config = dict(
    n_layer=8,
    d_model=448,
    n_experts=16,
    experts_per_token=2,
    d_expert=272,
    d_shared_expert=0,
    activation='swiglu',
    moe_layers=[0, 1, 2, 3, 4, 5, 6, 7],
    router_score='softmax',
    normalize_top_k=True,
    routed_scale=1.0,
    balance_loss=0.00296,
    balance_bias=False,
    router_z_loss=0.001,
    init_std_router=0.0226,
    lr_router=0.000466,
    n_head=4,
    n_kv_head=4,
    head_dim=64,
    vocab_size=38403,
    norm='rmsnorm',
    norm_place='pre',
    norm_eps=1e-06,
    positions='rope',
    rope_base=10000.0,
    rope_fraction=1.0,
    qk_norm=False,
    attn_scale=0.125,
    tie_embeddings=False,
    parallel_block=False,
    init='normal',
    init_std_qkv=0.0174,
    init_std_o=0.0,
    init_std_up=0.0174,
    init_std_down=0.0,
    optimizer='adamw',
    lr=0.000585,
    lr_mult_o=1.38,
    beta1=0.9,
    beta2=0.99,
    lr_head=0.00747,
    warmup_steps=323,
    schedule='wsd',
    decay_fraction=0.869,
    decay_shape='linear',
    final_lr_fraction=0.05,
    batch_tokens=32768,
    seq_len=512,
    doc_mask=True,
    train_tokens=338700000,
    steps=10337,
    dataset='wikipedia_en',
)
Below are experts of layer 5 (counted from 0) of a mixture-of-experts language model. Rows are named gate (a neuron's input weights, with its number), up (a neuron's input weights, with its number), down (a neuron's output weights, with its number) and show model dimensions 336-391. Each number is 128 + 32 x the weight over its row's rms, rounded and kept within 0 to 255.
Before each expert's rows: "comes before" lists some tokens at least twice as common just after its tokens as in all text. This comes from a sample of Wikipedia text that the model never trained on. Tokens count by the router's weight.

# expert 11
comes before: " ", " of", " to", " as", "–", " time"
gate0 [125 110 156 178 126 122 149 116 100 169 155 122 133 126  88 125  99 121 151 127  91 111 182 179 143 176 135 135 113 134 122 153 191 207 164 125 124 151 107 190 126 100 130 121 106 148 149 142 157 124 131 173 158 125 129 109]
up0 [108 129 127 124 117 170 147 130  99 100 151 138  90 172 147 174 138 119 157 125 191 131 120 125  72 116 136 175 161  70 110 117  25  84 156 150 110 156  94 124 130 164 150  88 129 129  83 112 113 119 159 140 137 103 121 121]
down0 [150 173 122  97  80 155 167 154 116 136 187 155 119 119 148 182 135 134 146  91 134  54 189 117 190  86 217 140 170 120 116  84 130  97 135 173 122  85 128 163 126 118 119  93 135  99  75 160 145 141 100 104 137 122 148  82]
gate1 [157 138  73 166 158 133  82 132 122 131 119 170 136 126 170 151 101  82 125 150 172 173 144 157 129 143  76 157  42 161 123 119 153  48  70 111 151 141 125 147 145 168 113 121 186 159 153  99 148 137 152 146 101 112 196  85]
up1 [122 135 124  47 113 119  70 112 188 176 150 195 107 173 144 185 177 128  78 128 119 116 111 115 210  45  94 162 132  88 108  58 144 107 198 134 140  67 130 148 126  93 131 101 181 135 157  97 158 181 102  62 161 131 134  89]
down1 [163  90 159 148  91  70 158 124  87 136 130 155 139 135 166 131 176 111 186 183 101  93 166 131 126  35 114 119 197 116 149 164 160 148 198 144 172 140 136 118 112 104  99 159  93 137 130  88  92  87 117 111 146 122  89 118]
gate2 [ 79 145 109 147  77 102 124  84 141 119 126  71 151 148 148 144 138 131 115 125 137 131  62 156 152 121 136 204 161 177 119 165 156 141 163 170 167 141  78  90  98  99 149 138 173 142 144 110 103 108 116 112  94 174 139 104]
up2 [ 47 116 179 128 161 113 156 126  93 112 148 104 151 109 138 126 168 108  87 153 137 107 143 162 103  87 168 124 173  86 140 189 102 202  90 152 124  95  83 122  75 168 122  86 168  84 104 147  95 124 165 162  90 150 141  87]
down2 [107 128 100 118 122 125 129 105 120 147 134  96 108 126 110 144  81 137 132 164 174 164 203 121 147 139 144 131 115 145  82 165 158  93 156 184 135 167 128  76 119 132 136 129 160  84 129 134 101 120 136 110 167 100 101 107]
gate3 [175  84 111 154 183  83  61 163 106 179 108 124 141 108 120 149 130 100 101 148 135 152 131  93 109 130 107 137  85  85 140 101 139 105 125 114 174 117  66 177 173 145 110 119 112 171 117  92 131  97 132 128 114 113 210 164]
up3 [140 159 118 114 200 129 147 130 169 103 114  67 170  86 118 110 120 173 140 116 130 149 119 118  79 115 130 155 117 147 134  61  92  59  97 174 145 102 167 201  73  94  78 161 106 125 100 119 134 106 116  35 131  87  92 129]
down3 [155 110 120 139 140 108 134 149 133 189 109 130 145 109 151 107 101  73 135 149 110 119 150 183 107  89 115 120  97 159 163 146 145 151 104  73 109 123  95 105 143 140 140 178 137  90 149 105 136 106 119 116 156  84 114 177]
gate4 [184 102 107 127 102 109  65 161 115 162 186 129 139 132 108  30  71 149 109 157 123 124 124  86 124  74  75 158  83 117  95 136  38 147 164  80 128  84 114 162 127 104 127 100  76 128 180  53 150 147  99 188 112 141 172 119]
up4 [ 68 189 119 151 151 150 101  72 187 145  81  86  81 124 120 125 144 109 165  98 137 185 112 187 147 126 135 118 154  34 103 143 146 164 124 130 116  78 102 162 110  94 122 150 145 123 149 214 119 135  79 201  78 150  87 113]
down4 [172 170 166 149 126 144 164 144 123 138 116 220 126  86  98  96 108 121 104 122 123 131 117 158 157 180 132 144 161 167 126 118 113  88  96 100 110 130  69 125  97 108 158  73 177 112 135 179 155 103 117 148 156 129 100 111]
gate5 [138 155 141 139 124 174 121 113 110 109  81 190 150 184 139 154 162 147  92 147 136 110 134 136 116 142 115 114 117 151 156 151 106 146 124 142 156 113 135 112 123 192 127 124 106 129 129  69 103 117 149 180 125  89 135  69]
up5 [ 86  99 131  95 127 145  94  64 157 102 104 159 150 122 106 168 102 137 169 142 132 115 120 128  53 179 157 126 153 164 133 151 103  96 104  81 159 131 182 127 102  66 171 171 166 145  92 154 152 172 119 133  88 133 143  94]
down5 [ 80 181 123  93 155 112 107 142 172 131 158  81 124 114 133  97  98 142 170 127 130 128 109  99  82 135 137 104 142 113 122 106  81 111 112 129 124 129 121 121  96 146 123 106 133 166 158 159 166 152 100  66 115  95 118 189]
gate6 [ 68 209 112 131  91 163 134 182 166  94 144 181 132  70  82 114 147 141 124 175 146  75 115 141  81 147  78 137 153 106 145 115 144 111 133 115 137 135 112 138  98  68 139  92  96 166 187 123  69  84 103 200 100 134 135 123]
up6 [ 86 112  88 123 159 129 111 109  86 125 112 110 125 133  72 152 183 137 150  98 173 118  92 126 149 111  96 121 110 128 108 180 166 158 104 157  88 160 101 134 147 112 164 167 153 174 155  57 121  70 137 129 140  90 174  66]
down6 [105  90 140  54 124 142 185 106 132 119 148 126 167 209 112 114 128 135 120 125 113 138 125  92 100  98 149 165 119  54 196  89 115 127 192 163 104  85 150 137 138 118 179 133 162 143 127 134 128 177 109 116 129 110 133 161]

# expert 4
comes before: " |", "0", " |\n", "1", "3", "5"
gate0 [120  97 169 195 129 132 131  79 104 163 162 150 147 122  98 145 123 160 174 101  76 109  98 176 124 188 149 132 134 164 164 151 140 161 132 122 123  59 103 176 152  89 176 120 110 175 177 153 144  75  72 138 142  84 167 143]
up0 [122 130 118 108 125 190 176 132  51  90 172 122 132  84 121 169  89 126 110 121 164 172 150 153 153 111 160 126 136 169 114 106  39  86 132  91 118 160 102 107 137 175 125 104 128 137 110 136  98 138 119 140 148 109 117 118]
down0 [152 130 156 152  83 110 123 184 116 151 155 184  89 126 123 199 144  94 140 120 126  57 164 170 124  88 151  78 164 154 141 100 149  85 120 215  95 124 133 124 135 122  77 136 104 109  86 169 175  86 156 167 203 126 119 150]
gate1 [140 111 112 140 198  80 102 120 142 125 121 136 102 144 156 108  54  69 118 145 218 140 130 160 146 154  97 150 103 173 124 131 133  86  96  97  93  84 132  83 213 147 128  58 146 184 151 129 122 117 159 161 143 126 211 116]
up1 [135 166 137  90 184  80 104 156 192 123 145 170 108 206 142 123 167 139 133 131 136  78  82 170 213  66  74 149 112  87 150  82 166 159 106 174 119  81 135 151 150 130 175 118 206 125 125  72 155 196  86 132 188 117 134  96]
down1 [115 112 136 154 118 120 184 125 103 151 171 168 117 127 132 124 139 193 155 123 124 115 152 141 121  76  65  76 147  87 147 113 103 132 136 162 137 147  98 127 131 122 137 134 124 141 120 125 112  98 131 108 114 125  76 100]
gate2 [154 160  78 119 125 144 123 102 162 111  85 113 117 119 159 184 131  75 115 120 175 124  56 133 126 107 160 197 161 124 108 123 136 131 102 144 144 146  48  90  90 107 151 178 175 111 113 127  97  95 150 112 122 139 135  93]
up2 [ 37  88 168 169 148 147 133 118 103 125  73 149 141 164 132 128 169 155 124 114  94 155 133 171 124 127 122 122 181 120 131 130 100 160  60 152 106 109 115 125  89 153  97 142 130 140  98 149 171 166 131 121 114 173 144  83]
down2 [138 145 125 137 116 125 139 116 110 130 144  93 141 118 110 168 128 106 135 139 150 144 135  97 179 158 156 102 134 152 121 148 131 127 167 104 166 150 135 139  87 100 189 155 106  98 189 105 124 119 162  75 161  98 101 132]
gate3 [142  91 106 151 174 105  98 123 119 132 114 135 164 115  94 178 105  84 130 140 132 148 128  99  94 149  70  87  92 105 148 114 102 139 154 106 152  97 113 203 173 137 148 148 108 197 143 118 124 125 195 156  92 131 165 129]
up3 [167 117 131 117 180 123 172 101  97 137 135 105  92 152 115 150 115 117 117 125 154 147 135 122  34  75 105 128 125 128 124  97  63 146 123 149 147  69 162 136  95 126 106 116  86 132  90 134 106 172 166  40 122 109  64 114]
down3 [120 164 168 134 163 157 155 112  94 142 142  88 111  63 153 116 137 115 159 105 102 119  92 149  83  68 162 179 116 111 131 161 161 122 139 111  89  55 110  95 119 130  75 130 116 138 123 102 159 153 156 124 121 139 160 150]
gate4 [233 112  83 141 128 137 129 150  87 136 178 145 152 193  79  57  55 130  89 190 102 165 180 106 117  77  70 173 102 151 163 120 120 136 133  77 197  87 116 175 131 105 147 107 111 131 185  98 136 164 110 140 149 126 126 131]
up4 [146 191 136 120 165 121  78  92 214 132 113  38 119 135  99 151 197 111 161 136 134 180  81 147 154 108 108 120 197  68  89 117 149 124 102 109 151  57 121 141 118  91 107 183 129  91 176 160  68 130  82 152 107 177 177 106]
down4 [168 109 107 171 135 115 145 136 131 116 153 172 122 105  90 129 113 166 150 110  77 167 140 158  83 160 112 194 133 158 113 166  61 151  90  63 122 112 159 132  67 114 180  93  97 185 121 137 159 153 179 108 126 148 107 188]
gate5 [ 94 128 160 110 147 169 101 106 141 122 130 187  93 154 139 113 128  57  42 136 147 127 135 110  64 146  91 140 145 143 117 112 105 130  98 160 136 117 146 148 125 181 141 180  98 104 174 132 105  65 135 169 143  75 160  82]
up5 [ 59  99 162  61 113 134  96  66  98 140  80 153 145 123 113 103 127 125 192 128 118 131 143 138  56 130 108 124 158 124 138 146  99 120 148 103 160 146 122 128 118 125 128 172 182 138 105 181 177 142 115 151  82 167 155  62]
down5 [ 89 132 150 130  86  98 141 153 127 133 143 144 133  98 160 129 166 176 126 143 113 166  81  99 103 182 132 113 123 143 117 117 139 125 117  96 165 173 105 115 108 188  66  29 151 133 152 151 122 115 171  56 127 133  69 154]
gate6 [ 59 168 138 143  65 122 159 180 102 142 108 167 178  78  60 116 108  93 100 136 160 105 122 135 100 159  62  84 133 111 116 117 117 120 146 128  62 187 149 114 149  62 170 108 129 170 185 161  78  79 108 191  61 137 170 153]
up6 [ 84 110  72 161 112 112  98 126  82 107 121 129 115 142  87 180 168 111 162 102 154 109  78 103 179 103 114 110 105 109  69 160 171 159 126 118  88 211 161  84 174 118 141 147  99 144 139  97 107  86 174 124 107 144 128  87]
down6 [134  86 127  98  73 106 128 113 171  94  89 153 160 188 113 112 139 128 107 104 153 101 154 126  79 111 151 118 157 150 175  91 168 140 178 129 140 115 102 148  88  85 199 103 170 132 143 124 123 158 135 141 120 141 149  91]

# expert 5
comes before: "-", "\n", "\n\n", ".\n\n", ")", " is"
gate0 [132 114 172 113 127  87 141  98 147 210 215 140 169 101  96 119 162 167 163 136  87 175  89 142 136 181 124 119 142 153 177 123 155 165 144 134 149 112  99 153 139 117 175 150 130 122 154 190 124 120 123 192 114 105 166 184]
up0 [132 109  77 140  93 183 154  96  79 126 182 127 102 140 124 158 121 129 128 138 139 149 155 124 134 120  85 164 107 135 128 108  73 106 178 110 131 122 130 123 121 144 126  89 193 104 121 142 104 126 111 185 106 107  86 154]
down0 [ 82 120 115 190 108 122 101 171 136  96 172 139 111 158 155 149 133  28  78 144 137  75 147 149 101  97 170 123 120 126 126  72 166  96 137 144 107 159 116 163 128 171 116  40 116  71  89 155 133 120 131 121 206 116  89 121]
gate1 [139 115  75 171 139 131  94 151 114  88 103 169 122 131 165 121 122  56 121 158 151 142 111 120 150 126  62 134 130 127 113 116 129 112  46 103 132 107 139  89 189 159 133  88 144 177 152 126 152 143 165 147 111 153 195 115]
up1 [132 112 145  95 148 161 110 124 176 167 101 167 124 172 170 142 143 109 116 111 144  90 152 123 185  46  71 134  66  60 114 103 180 138 127 126 119  98 132 129 155 124 148 105 168 159  95  18 146 193 115 110 181  87 155  70]
down1 [143 153 184 148  84 160 176  97 127 141 154 118 129  81 158 123 151  97 141 140 149 136 127  93  82 107 131 113 179  63 154 147  77 136 168 125 157 134 124 115 141 100  65 174 101  91  97  99 193 128 165 109 142 159 109 102]
gate2 [ 99 118 120 154  98  60 140 144 131  71 114 140 151 133 118 148 138 109 124  72 181  99  54 150 175 134 201 196 133 154 135 134 191 113 128 165 134 146  49  66 120 162 148 167 206  82 133 162 104 116 154 163 130 170 146  94]
up2 [ 75  52 173 187 157  92 139  86 138  89 136 110 137 164 127 168 116 152  70 132 103 115 114 165 124 131 149 101 150 103 158 126  97 161  80 141 131 130  95 144  94 156 145 184 144 110  79 127 116 135 154 149  88 153 165 128]
down2 [145 139 144 100 111 166  94 174 155 158 166  62 129 150 140 230 111 173 104 102 135 131 151 174 132 206 123 115  96 156  88 146  95 139 155 108 146 126 160 121 118  63 137 138 140  95 131 155  98 134 132 138 143 126  87 106]
gate3 [124 114 114 189 178 138  61 151 107 144 117 123 135 134 106 165 104 124 126 129 171 145 138  85  81 108 117 106 100 109 141 124 134 145  67 146 165 130 113 173 202 161 179 170 111 173  98 133 127 144 167 128 137  79 173 195]
up3 [ 85 155  89 172 152 115 121  85 132  51  99  70 110 117  54 125  91 154 142 139 134 112 140 121  32  98 122 155 137 130 128 105  72 155  66 140 151 112 180 202 127 113 111 136  73 164  63 186 130 125 151  61 142 115  86 111]
down3 [160 103  81 151 137 141 158  86 115 197 125 116 170 131 122 136 105 156 172 130  87 111  98 141 110 112 132 148  99 117 165 137 156 128  97 134 112 119 100  79 121 188 115 138 126  67 113 137 149 114 123  85 155 154  50 123]
gate4 [179 161  57 122 143  88 119 167 105 170 126 145 118 178  94  51 112 137  98 158 128 134 161 103 187  57  77 158 127 119 131 126 118 114 143 176 173  72 140 187 131 103  92 133 137 115 199  24  90 137  88 150 153 116 166 145]
up4 [114 185 134 181 156 178 104  88 154 111  68 121 137 152 106 165 138 112 137 110 162 161 125 145 169  87 116 140 141 101  96 151 173 165 133 161 127  29 143 154 159 112  99 163 106 110 139 157 146 147  45 144 112 171  88 141]
down4 [ 85 102 131 164  81  80 144 151 128 186 110 194  87 103  91 110  79 160 122 123 155 143 148 182 178 171 135 172 179 157 110 156 112  88 129  96 124 161 167  91  94 103 130 155 131 128  81 148 154 121 172 148 101 128 124 125]
gate5 [130 152 161 126 145 160 114 145 108 124 146 202 128 160 130 141 156  82  59  80 153  97 163 116 121 162 113 132 129 149 179 111 102  84 148 133 122 132 131 175 136 138 107 157 165 105 188 164 114 108 136 164 157 142 156  68]
up5 [ 66 105 174 128 116 150  93  54 109 100 138 141 140 129  99 125 133 118 185 114 199 128 156 170 125 149 148 128 148 152 131 142 128 130 101 100 158 144 133 170 124 101 150 152 155 136 139 210 133 169 122 129  98 172 135 118]
down5 [114 157 118 137 136  70  85 180 151 166 130 121  97 108 137 131 124 201 164 158 129 174 143 115 118 174 101 111  93 136 108 149  90  87 109 136 130 147 155 117  86 151  91 109 105  83 150 168 120 149 169  78 124 112  89 151]
gate6 [ 89 180 109 139  82  84 110 170 167 163  96 154 100 124 107 151 112  78 108 126 142 105  81 112 145 181 102 115  97 117 148 138  84 154 157 100 123 168 125 124 125 101 126  64 122 166 153 151  95 126 107 217  95 111 165 157]
up6 [143 131  80 119 178 122  93 124 110 189 136 175 119 130 118 156 142 123 158  97 194 115  96 114 114 141 135 105  95 117 109 153 197 149 142 124  63 120 107 112 183 119 178 187 135 143 175  86 150  79 153 193  70 113  98  71]
down6 [150 131 134 104 128 159 113  80 116 112  85 139 158 135 105  86 147 125 143 123 139 150 125 109  97 203 141 151 163 124 199 109 108 100 160 179 106  98 143 149 125  77 162  84 130 135 100 194 133 178 154 107  84 120 130 128]

# expert 1
comes before: " the", " and", " \"", " a", " which", " but"
gate0 [134 176 163 165 144 150 112  97 134 189 176 135 127  79 135 134 110 128 123 107  91 149 124 170 148 167 133 124 100 187 189 121 224 214 165 143 121  92 135 160 151 111 145 146  97 125 148 170 131 119  68 168 100 131 162 103]
up0 [149 113  95 130 149 205 149 103  94  98 142 136  58 139 122 170  96 160 140 112 136 163 142 140 153 132 167 136 149 135 104 107  47 107 168 120 128 166  93 118 177 108  97 103 174 122  87 163 119 139 135 152 166 105 101 166]
down0 [134 155 105 151 125 108 146 174 103 102 172 117 113 127 129 190 110  49 156 140 180  91 150 177 114 103 197  79 153 154 137  76 124 124 142 162  96 161 133 137 151 159  45 123 115 108 105 146 118  79 100  82 165 133 114 103]
gate1 [130 169  26 140 115 147  47 164 120 104  69 164 116 137 194 117  81  89 113 123 191 117 122 157 106 124  72 161  68 169 135 136 168  78  74  87 118 146 106  92 142 159 118  89 175 186 182  92 143 120 167  98 142 134 160 102]
up1 [149 144 110  79 131 169 153 126 172 197 137 169 130 149 160 153 160 144 103 115 127  76  85 158 178  70 109 185 116  84 111  94 167 134 155 115 101  61 109 142 133 117  92 141 188 139 105  82 187 200 126  91 171 130 197  91]
down1 [133 109 187 164  61 127 167 102 110 115 191 151 163 108 170 121 142 164 160 193 119 169 157 142 128  81 102 121 148  63 192 147 135 129 167  88 135 160  74 128 162  84 116 151 182 141 114 135 120  90 170 127 151 143  97 129]
gate2 [142 111  98 136  87 100 142  96 111  62 111  58 113 145 144 170 174 117 141 137 123 178  89  78 163 114 146 176 140 107 119 104 157 157  96 172 130 174  99  68 108 116 145 159 168 111 108 148  78 106 139 163  69 110 159 120]
up2 [ 25 130 138 127 177 115 139 125 117 118 148 100 130 118 143 185 149 169  99 132 127  87 117 160 134  72 160 149 181 110 150 148 125 123  78 135 137 135 106 131 151 133 102 118 153 116  92  99 126 119 139  83 100 161 149 120]
down2 [154 164 120 154 126 120 105 100 125 172 169 103 134  99 117 143  86 100 122  79 108 173 125 107 149 194 145  94 140 143 127 118 168 139 147 183 131 118 131 109 116 111 111 150 149  84 158 166 127 101 197 171 173 159  52 123]
gate3 [152 123 107 161 166 117  78 126 103 124 109 157 165 129 109  91 117 103 148 139 105 133 125 112 126 129 134  85 118  93 154 167 129  98  98 130 154 129  77 192 170 164 150 136 110 164 118 109 107  74 168 136 134 114 187 170]
up3 [ 98 132 106 117 210 148 117 135 156 121  87 115 124 102 100 125  94 184 150 109 157 118  75  94  71 151 145 118 130 166 131  71  95 117 110 137 141  90 176 172  42 112 157 119 122 112 145 115 126 139 151  49 177 124  79 157]
down3 [109 137 141 129 132 153 120 118 127 157 130 118 139  89 110 107 121 134 139 123  83 127 102 158 155  85 132 148 127 115 157 172 142 128 136  96  83 137 108 130 119 134 123 141 118  98 136 127 151 128 132  77 143 112 100 165]
gate4 [195 167  74 103 103 116 170 136 112 178 172 154  91 175 121  99 131 142  82 154  66 137 146  70 128  38  69 166 152 120 141 153 113 154 180 150 161 103 116 157 149  64 129 111 125 164 142  76  78 100  98 133 153  92 126 117]
up4 [120 168 163 126 151 144  61 131 212  91 136  76 120 121 149 134 162  75 149 103 156 176 156 160 138 104  96 169 158  42 153 153 116 201 120  93 137  83 103 157 119  91 107 191 126  84 131 211 120 161  50 146  91 173 107 147]
down4 [129 112 112 149 111 149 163 144  95 182  90 202  34 122 110 150  92 131  83 150 105 114 153 124 133 184 130 143 112 171 134 129 135 130 134  93 161 122 142  88 132 105 131 108 163 109 116 179  97  88 144 175 144 123 120 115]
gate5 [139 121 126 148 119 211 145  98 138 117 142 164 103 146 115 103 147 110  50 130 149 125 139  98 108 164 117 143  94 121 170 130  76 152 154 183 106 119 184 134 117 180 133  99 166 120 225 134 107 102 152 147 132 110 130  42]
up5 [ 73  77 187 100 117 191  72 102 153  96 111 125  98 118  81 131 116 138 160 126 122 107 151 164 107 118 171 134 128 134 138 129  93 123  99 119 124 139 107 126 134 113 143 147 180 163 116 193 153 142 115 177  59 197 136  67]
down5 [119 180 117 144 115  72  81 187 124 137 115  91 160 134 153 147 143 150 137 162 113 131 115 145 148 119 104 123 162 175 138  84 121 106 111 128 162 168  86 135 115 150 111 149  96  95 142 102 110 143 187  75 145 116 103 129]
gate6 [ 93 206 135 131 111 119 111 175 167 171 126 174 151  96 113  80 128  93 120 169 141  82 126 123  99 185  83 111 128 175 137 165 107 147 103  83 139 162 115 116 111  42 163  78 104 164 160 157 110  69 112 184  78 111 110 129]
up6 [ 57  99 107 128 104 139 129 125 126 135 103 117 115 136  65 181 192 103 188 120 137  93 115 129 116 127 104 129 123 129  71 147 179 187 138 152  31 136  82 110 169 129 140 177  98 147 179  66 149  94 126 176  98 141 114 114]
down6 [122 113  88 107  81 132  88 132 134 126 136 106 163 153 101 141 173  90 130 126 105 155  99 125 113 115 123 126  97 135 183  65 129  98 198 186 132  75 140 172  93 113 134  83 176 123 150 158 116 141 147 102  75 114 135 131]

# expert 8
comes before: "19", "20", ":", "18", " a", "1"
gate0 [154 128 191 214 124 135 154 107 106 157 198  99 141 100 109 170 127 125 105 136 104 152 144 129 145 201 152 114  97 141 139 141 172 172 135  76  99 153 117 199 159 119 153 139  78 146 146 152 110 113  91 143 148  87 169 164]
up0 [131 148  88  63 135 102 141 125  85 124 154 121  66 131 136 126 116 129 129 113 182 153 200 131  95  96 132 132  79 145 155  78 119 149 195 135 131 169  52 136 110 134 108  92 124  67 139 117 145  72 142 167 168 107 113 156]
down0 [133 119  93 127 104 132 142 131 134 127 166 137  94  88 112 188 178  95 109 111 110  99  83 123 128  48 196 108 167 142 143  70 154 117 155 156 140 167 159 152 161 119  63  85  92 133 110 171 116  92 174 117 125 115 132  79]
gate1 [102 128  57 128 134 157 136 155 121 108 116 193 157 135 132 150  89  46 124 122 187 127 154 119 160 135  88 154 108 189 116  76 164  95 102  52 116  81 170  75 151 144 147 128 176 190 177  79 129 130 157 138 123 137 189 105]
up1 [116 157 112  63 110 141 142 145 133 142 108 216 144 153 155 162 146 120  74 130 110  97 103 127 227  55  93 199 101  63 131  94 165  82 187 121 109  47 115 156 138 118 149 104 189 121 110  72 151 187 118 119 136 125 145  99]
down1 [149 122 149 127  61 125 193 102 101 125 116 135 111  93 129 101 162 134 135 141  89 109 208  71  77 110 106  92 132  66 125  98 107 147 160  81 139 135 133 131 160 134 105 124 154 112 104 140 105  93  98 139 177 211 133 105]
gate2 [127 178 148 125 134  74 134 104 138 137 110  71 174 135 180 156 166 105 210 118 100 138 100 135 133 145 131 170 145 116 122 150 140  93 163 171 128 129  81  56 105  94 117 111 153 114 137 165 113  93  94 113 101 122 186 121]
up2 [101  96 169 141 175 125 176 110 106 105 121 106 170 133 147 132 136 116 116 141 119 133 108 200 168 146 150 119 151  99 164 110  80 152 111 130  91 113 143 125 140 136  82 157 124  97  67 122 136 116 119 131  83 156 153 105]
down2 [111 118 138 127 103 128 113 113 128 162 110  98 149 144 162 131  82 117 117 158 117 156 154 122 140 179 163 104 160 165  53  77 121 166 169  94 183 151 154 122 101  87 134 124 115 143 165 125 101  82 156 139 183 140 129 110]
gate3 [133 101 118 190 123 120  48 137 122 114 135 125 101 114  96 150 100 124 154 155  97 164  83 109  91 123 126  90 125 124 105 168 102  76 117 124 171 136  25 174 203 188 140 115 138 189  71  84 124 102 193 131 116 168 196 157]
up3 [ 98 155 114 155 155 108 140 120 125  79 141  83 107 119  99  94 130 142 120 155  86 120  95  87  83  97 149 146 142 149 128 168  62  96 136 180 134 150 162 189 103 128 128 122 140 127 141 120  96 167 165  63 181 104 108 133]
down3 [139 114 111 123 190 117 153 123 145 127 120  95  95 107 105 116 139 130 180 143 117 101 102 131 131  71  99  68 133 104 140 153 141 145  96  70  76 123 146  84  76 119 128 198 109  69 133  92 152 103 160 119 111  96 110 186]
gate4 [144 166  66 139  98 114 144 162 143 141 214 142 167 167 107  44 128 108  90 147  84 135 176  60 200  58  68 124  99 133 148 143 138 123 151 126 115  72  82 182 161 127 110 153 110 130 162 108  96 112  98 125 176 130 156 172]
up4 [112 216 134 167 165 136  69 111 138 109 114  93 136 103 104 149 194 192 152  96 155 179 125 181 167 107 117 157 181  57  92 168 160 157 114 132 103 124  99 128 120 121 118 154 108  91 143 154 182 136  95 145 105 105 142 126]
down4 [136 128 184 145 118 139 196 139 125 129  75 229 110  82 121 130 115 142 132 133  98 168  99 119 189 174 181 154 170 122 128 140  93  83  67 101 124 106 131 112 130  97 140  99 140 112  97 179 139 130 164 184 105 116 131 121]
gate5 [167 117 105 129 130 154 120 130 119  82 113 176 141 152 120 104 164 125  27 111 116 104 133 127  95 151 112 123  98 168 158 111 126 120 148 128  97 165 195 119 123 168 137 170 135 116 123 127 116 112 111 199 101  86 156  38]
up5 [ 92  62 142  77 102 148 100  82 123 132 109 156 157 113 116 141 114 117 171 135 128 129 139 143  57 115 150 145 136 145 174 180 119 159 104 102 143 160 133 151 133 131 164 124 168 164  77 156 198 175 159 145  88 194 138 111]
down5 [ 71 149 137  67 141  79 124 153 145 141 111 129 128 120 163 119 113 164 121 171 134 124  89 154  83 126 115  79 171 132 145 116  99  86 131 135 119 155 105 144 134 186  48  79  93 138 152 165 122 144 124  77 135 149  96 173]
gate6 [ 95 227 102 148 113 108 151 172 138 109 104 184 157 106  92 132  95 107 100 165 164  70  85 107  89 154  56  97 186 146 128 126  64 125 134  83 138 146  92 159 117 103 139  95  80 138 163 117 116 102 143 167  64 115 151 151]
up6 [117 111  53 127 125 127 118 149 110 112 146 128 136 134 107 145 170 120 145 135 126  65  92 108 144 133 110 151 145  95 107 161 171 192 142 143  76 152 115 117 166 157 136 165 108 160 121  74 132  56 133 143  56  94  88  85]
down6 [126 127 129 109 128  98  99  87 109  93  81 177 160 158 109 125 155 145 132 157 123 114 160 132 129 124 142 130 126 134 172  60 132 104 174 108 169  58 108 222  95  85 139  79 133 109 174 139 141 167 139 118 135 171 142 132]